{
  "num_hidden_layers": 8,
  "hidden_size": 192,
  "n_experts": 32,
  "experts_per_token": 2,
  "d_expert": 128,
  "d_shared_expert": 128,
  "hidden_act": "reglu",
  "moe_layers": [0, 1, 2, 3, 4, 5, 6, 7],
  "router_score": "softmax",
  "normalize_top_k": true,
  "routed_scale": 1.5,
  "balance_loss": 0.00716,
  "balance_bias": false,
  "router_bias": true,
  "init_std_router": 0.0111,
  "lr_router": 0.00201,
  "vocab_size": 13973,
  "norm": "rmsnorm",
  "norm_eps": 1e-05,
  "tie_word_embeddings": true,
  "optimizer": "muon_variant",
  "learning_rate": 0.0151,
  "batch_tokens": [65536, 131072, 262144, 524288],
  "max_seq_len": 512,
  "train_tokens": 505100000,
  "max_steps": 2035,
  "dataset": "wikipedia_en"
}
Below are experts of layer 3 (counted from 0) of a mixture-of-experts language model. Rows are named router (the router's row for the expert), gate (a neuron's input weights, with its number), up (a neuron's input weights, with its number) and show model dimensions 96-191. Each number is 500 + 25 x the weight over its row's rms, rounded and kept within 0 to 999. Numbers have three digits each.
After each expert's rows: "comes after" lists some tokens at least twice as common just before its tokens as in all text. This comes from a sample of Wikipedia text that the model never trained on. Tokens count by the router's weight.

# expert 12
router:507543490513548509470503532503465502527524510468460510505493531492509537484467494521499474480536497475508494500493471499464497484546462451525508475472486486529527537489533524492446532525500517526498501531522472474461436525510479455551483448472508493461502511527503479488441522490508493499
gate1:510543511491541537491499465461487495549548489491503550483535548457485500525536484502496506481543502478503478506517538550501448469469521535528487504486482502453537495503533507507515511504516537465487496511474464531503574498513508506529491474523528459496502501533495530519517503527472495525
up1:523515497494536531487500526511511510530509503510487508504461503452471489468530470483497496462495492510492525510473507510454524516482540489526520465512466526495532504561508489516521484534474504479495527521516470493503538518508499521532469497474520441502529506481499505522465504480480489513
gate2:480505514503528509469522562478499568545511483513521457501495511464476526478488486499489500458500495472490490510488516475517524480532490453541498495485480516465504516466484508500511500495469503470497485466555535520455451496476516469505537453552499539504498482518492553499494537514496509483
up2:462493501444514455482497469515515490519496485466511519513495513495521532520488490464484513470543485475456512516516524524535508503520530495491451551521497528427506499467549545510528518508511486512498510489542526487450500513519506492495480476485501477517489503505543487491451499502499493485
gate3:488515492546482516528472485469515507485506554523496499471522513528521537503501497483530518463515490511494514505487536508508492530470476523516483504505496477485487502543533469498506459510502500475479515559514540433447493458497448500474470524513481515527484505517548492504517519489539483455
up3:476505522495486530526498431499537519427457520555459475478485526505499484504486512522522483517485526469497501477528504463546542498496471477491497491506493491532506502522524487469463469474475507502471506517510556476500460508484507525490472509502558492464500511473501524562513537509514496461
comes after: "-", " •", " Born", "|", " Location", " Coordinates"

# expert 23
router:517495494481494478490554508529496488478540503474480536517524485523481500535494520517501522506473529472522488475497460503492515475546469537515471497500505491506536532521534488497508464483503458493586494508548564503477510509541510520496536492496496520507547502452520496488503522486524497522
gate1:521480511504486533512478460519497455470466498524505484573518524496498496537508534489494501477446502497557494492478497493525535536472456490517506533498492480525495477536495540515541511543483469488501503510541497504520530530440511490470494515557481463491492564532518515509523479508525490454
up1:488501539488422483542490514490491540526527471486524525536496525501538501520504528508566505469522479431483503463493433481522487487498491492543516510496478532503505486455528515499498540533483504536466488456467479530502517504525492488497513541492508500501494458520485465494512507451493484466
gate2:490508470546460491442468485531536479482512491504552508578507525513474479485453497470530504521522477515528500545505476479500444540512530478498540552461505519459520514492562487504513492546528440510488504482499510500485447502490556504503503533488493502519505525497532508510476508505520501491
up2:493473459504516501432489465501494463470552499497513492541504502474503503461462481513511512514494489485474536542510462483517447551469483505481519555491469539490509545512536490511492510498562463488489482549466546503449480502490532525476506484508486509504529486476507509528489529510488445467
gate3:492501458545508523508498505480493476492499513478534457541507505527470514510467480513497511497487469471499477494511513474530476476512526469519472478514495507511497462514510500505554505538501572506499498499494524538493553473527469509518505516484499470541551472462513533509515505507546491492
up3:544487457489503564514505508480510522517517481488494525494510498503463550530482522534508510499508509476506500529544503477520486497512543493492505506493499498540481492517501488511563531524453527511505447458475497497520553500498563498470499535507516524533500510485491523482487487498506473501
comes after: "'", " of", " as", " is", " in", " on"

# expert 20
router:501464520502514491464480477512527528477500536480546504485469512499496517490520458470491471497485463493481469490470502479508528522491490494543513479531463495514518481542494513476526518481483503472511507531506513465497520474486488485539484525540471527474495498505501466540504488555498504484
gate1:522490524501465491510514532521505517498458504534504508515511493502517530483505519488507519510518519499555463471511529517538507512481489502484517470516487514464498497479508491520489473517498468514469466497492497551521495504456452527518492502544497531507485459516532531504507482455496555510
up1:513525488499525501502532468440518503529521493475485494480529507513494449500507481502554511494502495462487497553494489504465507512526480522447514526492500471539515497505472511511520487484530511492533491539519504445506486507536518493513500481487507530555473522523459471498465516512484457495
gate2:471476549502521501537507475506519551515534467514510518526496515458532475468515491517529552503516458513519494517476507469481539501479495433475536516505527489493499483498479498514484472473484500467483499461547492540475464500517491514495456540471446491467479527517468489503487494528456488524
up2:528541461497512498487498510485474493500478510472450447533496492562510518495478511514488433537462495502455495518502500504536458498497481535484492497468505497491497500500527509489509529490537483481513520485471531502520487498490522492492520503528550481512563487491523523513532498478504481474
gate3:552501495510503491529466496484473481559567530520536509489503473468474560532500524496484482522496487525492506504506511484455500471525542531532526543505491494481469471498523440489523497534489464510510519533484490509474528487476481520522493488527495490516554500471513496489492497483456467492
up3:504503457491527490476481485458497521456530492530452482469473499458473482458511470561470476534538487479504496498542477515508524516468447513460463480514495537508481466498463515514522521461481524500479491528458476474516487545501519513529530519487513504471485496521477477496526521528515500476
comes after: " (", " \"", "-", "″", "°", ":"

# expert 30
router:437563510490477467486506485481458493463490534469499477508537503529514509481543516522481534461466456495474477497480506515475549514521520504496509498465487492544527492525509517477466494513467485484461481502501500561486545502509532521507493489503525490491526503474489464486472501485509526515
gate1:484511531492460522490471484453530534486553546514528562512484453506498514573500473525500548481496528503467491460500480465540487474507519507491528494455493522508477494497453501519507503527470499488500489513452462508519475497537491503491520487486494488498463498501547494545475502469540487506
up1:458535518532491477482502500488514484460521518505506486490477508506498493490491494534533504496495523490538525542506515524535478498536451470503505493536546521516515470462464548506470486485512495456512506444502493500509535516528508540481478501510455494517481490486570512514525505511523523561
gate2:473514543488495528495482518485502505514524509490511541543513507517460539515507474547469546494537519548533522537461508483481460503486473540501513507485492505486488487520536505550492476508511500496497501514530519449467518478512528500474450490465526548492544493501505510542502493537495505544
up2:477497498510493491545448525550454525495516470443521508520467483496473527478507522509499495497452493529502514519490546506526433566488494500513481481445485492561516532502517514492529521512517474476531516492461504500499516450532562487497520453484483516460479500553523492474508523461499469478
gate3:520543469488509468474455508546481521458524527486533520513488511555514475498495482501513494535486496460527519500499503516531498496482561528495520549493483494481488515498519483505523512504507446477499544523502472517514477499532488502489515470499485499497483481492546501458510558519491506492
up3:496536476501483498478485516541484535441497509492518466518522466531534450490547444482517522492483495457531524487486456512545492531484567488466515549499506505513501502500508493506501535481528475536490537528504499512508504506510510502481523455561437519497478507526520542482482548540505493506
comes after: " |", "|", ";", ",", ":", " in"

# expert 11
router:501485497500532486458497489530437467505511527496527501462534519524533466514537524496531459510492502513511462496511497494514533499504523522553489482551511520485494498499509450504487529479533519480518433523513492481491460510485479495467496491487514531544503503552509526488490466527460526493
gate0:442436483518492529509511473485447487484528552474502450485497471510501524447506535446542512506519501492470476501485485486520478510472490495511466458510502487481546534478476478480497484470518554518464477475484492488546477492456486475468488525500506508550522504505509479512505500513491511463
up0:442467496509487500513533463508488490491524519508492459507481430521521520421530517523532518531534526477469477539488499486507492505481472500521482484539485475490517491486501459490493490500509534514458473462518528479514482492465482467445502480489507541545515521492498502479505474483532499487
gate1:535526489477549489477455520520478493524518501534477446480499455494556486503518507470482459508506468499503466507469524497524503486475470498518557497508483500507475479487511451413493517508450479479518498515450512510533465464497461502506522503467493490493530501489492517482527482490474485538
up1:514489520510562481497489511501461502520509538541500450472509511498541505519531498489527479508488503472497506459449526513522483475466477513514533508492492546493512514515512490455483527508500496466532472469450479533507467482491487509513520500492514445462529524514479515465532463503489472492
gate2:447505492497508553485476498491522503522492517472487445524499498493524505469518528501519520522473485564494492506491480482508559492472500486509491487458483533458516494490557532505522504512487490545522450512453491494459505511466489541447513487523530529585520507502479492547524531510515512543
up2:480523479503505453522513491516464507493479517493492500538485527450503512504498496539481507482514506452504534500531504460483485479515497530547506456499498480500484522520457487507516526504499495465459515485535495506499486515473524493507487479483487496449455525477471535510536509508493506480
comes after: "-", " \"", " (", ":", " and", " a"

# expert 22
router:487477498554512510464503506472518504505497511499492506473484469485515516505463498515472494468517537462519479584485501510499478463509435521473535500500526498463512478515501509514536496497475474504530499508491478434515510507513489514501547456489520445527498533535524510513479478495528501511
gate0:461495498553498487498482513510513512511569505549505474488521515487518459496466498506533508485523514477497483475511521503487490511446483518509502489470511534499489483518517483515517521511513463524504453529455520470494511512550517490527471528472474446457495522491457502487484523460478481517
up0:548518546438479523505494463509500506468491498470512511483523480488507529497515519500554504471469495518501543509524522465493562518538505454501482534524523494524521497467484511497505507530494564463484497476575473496510500476489502514512497512490509538557490478522551520506496459528538514499
gate1:473505528488508513500465500519485508491499507514504532502507466509453538475505571510514483456534462518494501553519477492518531511521500477486496492462545463483484489510517461472531485509543476474478498493525486476512518504526506521519536483510517485487497515483523521474549535498515521513
up1:515496493482495499536513505507511510518485480485515493502505574456525507513499471514472481557466517512552489446522524483494480535470511515480508498543468520520514515512505499532455514477468522536538490489498530493502491467467481456464472506498503538489534490512496488510495510505461479468
gate2:504458479465546514571504479483481511503521544480503512445491454501533505487488484507498537487473451509459504474488477520521518505506545556513444491540490511523494504483525501489490485460538490525523542480509475499514505480481517511491529509447557504521504481491484533490498526515512507481
up2:518472469461526486529486472481503493506472542482528482466511450501500502489517497500507495500498499525455516503470477487503467518492577503532460479534507512477499533508502452476485492461505495516524501466513482491495521498476497525525524554491544503503514465533501500501503555549464540514
comes after: "0", "1", "9", "2", "8", "7"

# expert 6
router:516504522563513456499545473536497528533515513479512466530478530493494519537492548502534486455498496508517511487507496506527504514511537515525513490517479476508446465492478492544493487475482448491518526482493514451517480501466493479477467519495528499504515495454489484485473464501522488461
gate1:486503530504473518474474484524440481461485531509476488482491491487505550535509496462502498471527450531511467535469517524490520517520524491443429531507514513477463494516482493497497506512546488517536516502494535477501499506494507537486484512513553482529482477497529445497509510477475480539
up1:474508527507465529471479496500471498476460525509524478512506519479509577519472475433527491495518460515491511495506488483466552551517507505498503517499522500544498491495467503461500496486535448521526510540489508475495538520507493521461490473499488504515480510510490475486505503509534482498
gate2:508483500509512513481505534504520484486482481490483484506523519484453490491489460462521524517485503518486482462528502506523490474452500490519479502481509483526490449477409492496562502487519497506502494497479492521500520537457508505473497496510495509513488515481475496507529466488503452517
up2:513512466489454502494494479499508474545478504516474511484525472509515518511514495472525538519449468522489496476508462478530488505505532531500469485503525481519509498484471520470491510534521481489475454484508419489532554534481533470518437486517521489463494523480514528509492457495437477492
gate3:529504508495492495459471513480461468502518492505517509505484488542518485512494466550522482503515486479509495479520472507471493472508535485513473527473512508453507496496461484438530534480474503468495516484533503481489492499529516497534539424509510502518490523502574538471479512501477483490
up3:492487506494485544470469518469535540455496513494506498513471508502475522472518484465530473456560510500510529471518487499494482508504506544443526531546496496535452520486514527553497510524534480506532500488518501498491535512457510502492480484473512476508487451504503509500501474503495539551
comes after: "\n", ")", "3", "4", "5", "6"

# expert 5
router:523530505460528537489536461493475524504495507493506508484473513452472547493454515424489471498488500533476529564492500514485470486471470471560510465519501452464504518463487490514530467540494480492540477497544483482494492484471520519499518521492507508467501494533543484534480494539508475513
gate0:497529532471455508491502539466521509504531524478517507476506451505461514505524471512511472511486474505516472549474490490487503521477518503493486530507518496540492535504540507515493475501507504485466515482491477505503543490480517489467503573511488488486482542486461471521514442462509511470
up0:465485539469474525508521553501518514502501538442481521477507510499471524507535458538492499512465505487511443528480489517507511515460518510501496516524520494503484492492535493507507464520517491494494535493480513509502541510497523513480502561519510495480496523496441480486507441490527523491
gate1:488471507490512490501524500466468500510518469469513483546521526510510503544471516504509535473510482483491508508535488506452506503533507506508507559511508494465480522498507455512509474460525537476498501475498491519513526505502500493450524484501512492529506503552486518482490490531505441487
up1:521549491512490503477458497511524499497499515525478500496501474503509528464498456476535468505504501534527522473469497516528499510475526450515467492484519502499478477508504528476482532516450488515501473512496492490488507499479530470581489516492496519491476479451497500506536509495531537514
gate2:518477446493481512501523492462481548485533517502487527492471510510534523442470502500508455498504453532479519502475520466485514443494497553533464504493477510476499483443492500504523471494475476498505484523492504465476502506517532495499517490478530458486519540496523528492482535514454466470
up2:480487530527485503519480514529446498472517498501502532479503489500519523487469507454481551545511491488488499524503479490494513483525490502458526477526522523477486505543459518479521492496550501501497486517473453515530482499442496506536467499480508517517496479525507493480511469495481574533
comes after: "1", "2", " ", "3", "4", "0"